config = dict(
    experts_per_token=2,
    d_shared_expert=64,
    activation='tanh_gelu',
    moe_layers=[0, 1, 2, 3, 4, 5, 6, 7],
    normalize_top_k=False,
    balance_loss=0.000423,
    tie_embeddings=False,
    lr=0.00939,
    grad_clip=2.0,
    dataset='wikipedia_en',
)
Below are experts of layer 3 (counted from 0) of a mixture-of-experts language model. Rows are named router (the router's row for the expert), up (a neuron's input weights, with its number), down (a neuron's output weights, with its number) and show model dimensions 0-95. Each number is 128 + 24 x the weight over its row's rms, rounded and kept within 0 to 255. Numbers have three digits each.
Before each expert's rows: a language model's description of what the expert responds to. This comes from a sample of Wikipedia text that the model never trained on.

# expert 41
Word-internal consonant clusters
router:122111144133125114116108059092138167113119120145139117142114177109160130152098170093176127138123111126140127125147120127118145117141150125165130125125165141125127158177122203115124081123123143089099160159147124110125152103120100109109145153144121139115156186140129097125099155159127142132
up4:159119120096111132120137090127142145093161136150159087106145141135113091159122129150142070161130123106187116145139116129148119111080128128112118158117151117129130139144174133105112121057122084132132133120159123132150149086145116124125121163093109138126099137149115154095136129140156198140
down4:154066151140121110108108141170144126130147125130121095111098135108110128091182159121127143157156082158130106074115145106166117110130158119141141134150147151130131151153141123171133124134144160160135134112105116152121171141106111132111078156133066150122118086147136116124137123078129156150
up5:147131125182115134130093143093144182100104109123082095142102130074131138139134173130137115138109138101118111102150111107119124135123147167169156136155106139152158138139124140161129087101085114156099101148170133125147161159138133121131089098142123146093131173130129121133116141079126165112
down5:107102079100135150088143119144135131108155133117115145136119144095074110159107125174150133100164153143120125112136106149119143098125110129142130208129074159152127117136142095159143169110135132159162117092158120124144118150122138167132150132132123122110127091165142125125163127068143144126
up6:123127127110131095088108072163137199107109096105079157143128135175118137139112194107147154112161130105140130124147131147177133114164158116170123131145155113129103144139122165129144082110119128151123119128133155109108136135125137126110148142130125127135166146144132079116147149095165152116
down6:165159162106106153142092163143147129120130117126134091104098156123110097108130128095082130150161153145075118144090193128148128106110112120112157141140133165132100129088088091146154148142144090121123145167108113156135131123133149134081103136106134133129115097164156130119110103147155102151
up7:108125155119129146111134108133137126112114097141090117121130141128139128127099162090112119090125106106122099072171098158122122133111159118149106084167158177110140117147134184140167096117130118087143134125092147100176146101108169143119135146123149136114158142137160114099098145077118100110
down7:131153137123124181160150091135137143130132141146127101153146151118118148132149118176133126117105093085132142124092107092114103129113109179110158172117108127159151128160099115134117126076168109114149094081106149133145126144127105132097126112143181096173147140119116092114163120132115172147
up8:130131108133140106110145120148146144153105131121148080128100154140127174163089117141155138106091093098126139095140119138133095142142155136130121098081139159098139140160136144163092138073106184110076119124108075108118133112123110110128154140144117092110153173122137094134128171137102121131
down8:109149093143137170164094108177142135103087143087132151091139098170111100144165104117116113165184125119125115132141139111110142130135107169133118128168143131134112149100145098137134131136104098149172141147174157107127089128147112136111133129133118147155117112072128133185155139109125147114
up9:184128084120141133161087147152105073140151104162165125135142114168112115090151107150136124122148086083168134144146142154144120127118175139128145116094164127108106120123129130154138123131149113135129101148093130101142140093145117163131172146154118115140087127137141127122077160108126086148
down9:109169120115143112102153123110160146129142105148111135122116140129135144123104138117093143131170143108148119087152139106125070112077179120155138145088130096099128115105140128134163139169122163090140129136145129118102102120169131173163133132094131134169092146075132139145127130093171089123
up10:101106152150121084126125085103127162154162145129116120123132174102145130113106103121154158138121119114163108139168094147071138149132123127153138135118124139147187116155148168103128172112118127114140132148159128104155164108139156162119137130134090122105155164165142111131094111168094135082
down10:105114132136094142157158130102121139076114152128139082163126117115100082090176151147122145150119109152132102125088132115132092149149116130079118144145130165115135142157110110121132161154145162113188121126087089127146136127153168138134144141101115168138128173144152084097115122140141144121
up11:168118118067136123130114083161106137139160118142137135148152122127151097124140150110139121134144126145115115092134111090119166113141125114109128150135147141149085113120102160112160102133136177108122110171110114156155120096170119095136107104124128148102164168148135111159136143119100212156
down11:144142091148157145074144157102111099174121142119137135126106111111177156150158097097103174120148127131179149129163124111156125156118097120092132113120164120102143155149165157109159094107148140123104145133079103110160161105134112147151134156130148126081127128107144149124123112110120165126
up12:141144167156131156100114110150128131113137160160163114116125150111099104152123126114132156100142129089159081081166127149101136121119120145156132146135114161145135146157165150118092074133113112115094156143119104131130184119138061120108108112155108117102116172172132138116104162131128136154
down12:118131131124112113141105136096120109108158132144102130184139133143103137134137128119142105137127130128163136134131171088125149115123116109092149112114149130158149140150107164076149112149118161066110195125121127110126124122101136080177166157121143144072114134111109156099105114163086153109
up13:178151171159126110148112100089103154102138141150150127132133151128140113120116143122111099128110146133132131138132128135115163131153150131183107107120135152131157145128087178108152103103128165094124170144141104094140173121120104079111099130123080129073154144122144072102101100127130140125
down13:109123118109137062149139128118120107111098129113148127107117132155156124135178095136091119136092116151103097116108151143145089091140134114148085098128174115056111146117129155130151118129105108127156102088147125084115154110131112143094105159144119151116167121169157150132159119142143111149
up14:119156133114123103086139103127137170144146161120089159095130097128138139161165145127127116179114099130173146168178157143114150105130125112117132122153143165134102150135084137105090137126135153108139163132161112157117166143142139111145115158114168128121158134131090095147102161131170168113
down14:080140104153140128150087148136126118154120139157147100153160113119138110151094127138076100137131145114110139174162139097094099117099105084112120157127130103153137112116132100115133159131136113126090106101111128098165108181102141115126136104067165153123104143118155119107154175109119144153
up15:121165134134099138144078081106107132129135101131141127118144168139164093181153144133172111105147140094134187161173153128102138122098138104134104157177138121105169161150151145124138117119131163109148115101104136087129118107114131143119099131160131150148127155141143105141096142111165104106
down15:100114108128124149136139145161162099137144083120136141109125126115139154115140158095085106105105138103127108102138192147087134120175117108118146082135115125138110116121108152115107165155117109113137158144163179133127144118213112101114136103145136148118107118122119164120156111102120122082
up16:147159121131148144135092112117127174116133142125147149118095139106112146144132173129125130132111096104128156174173149118099117153151151142097072109148171139123139121150144094150116110090112121045144146122109135143117126098097148103094141125127111113084169121139129087110121109080124141129
down16:139110134108152147100164118109078097118134137145108176170118097124104146124122126147148133118123128149145173153132079090155146142123131155083148133115134110082165117157109067139154113123142140098132135135150081097135143122114074155125156106112099128117145116132066101124147128118114110135
up17:157171138126153143113105097113136170142149156166126142125097132135110146155119136169126110120141134096111118108105111145087167096107124119142133129132159095135125164136106171114123099112145128092129181154134124139140161134144128064164136172141110114130164140133095099162112158174095142099
down17:133148087147125133080108074118151137110150133120116151103112091102147076118134117115182149128154147111147145113135106116093114106155095136139150128100118121090134129116100123118103112142205154128146165148115088086086119126134130130113162124135102113146135133120093111162122096157128169111
up18:119158086123078163106128141136145122110125153150137145174094130119151121115109125105163129136114089111137117149120115106147134119117165161168129130129113123144173138128141143116133125154106117094096184176129156145184140138143132141128174172160183165125160155144126111125128135149104111171
down18:110099137131123085100135126136079138102149136125102115093138112145087122123186140136130133132089159117144109162134168122127125096152124107109136052106131101108151065132134137151126121105120109127117173103108105105114134137123095093140131104146147113128091136158134115153170156113137130075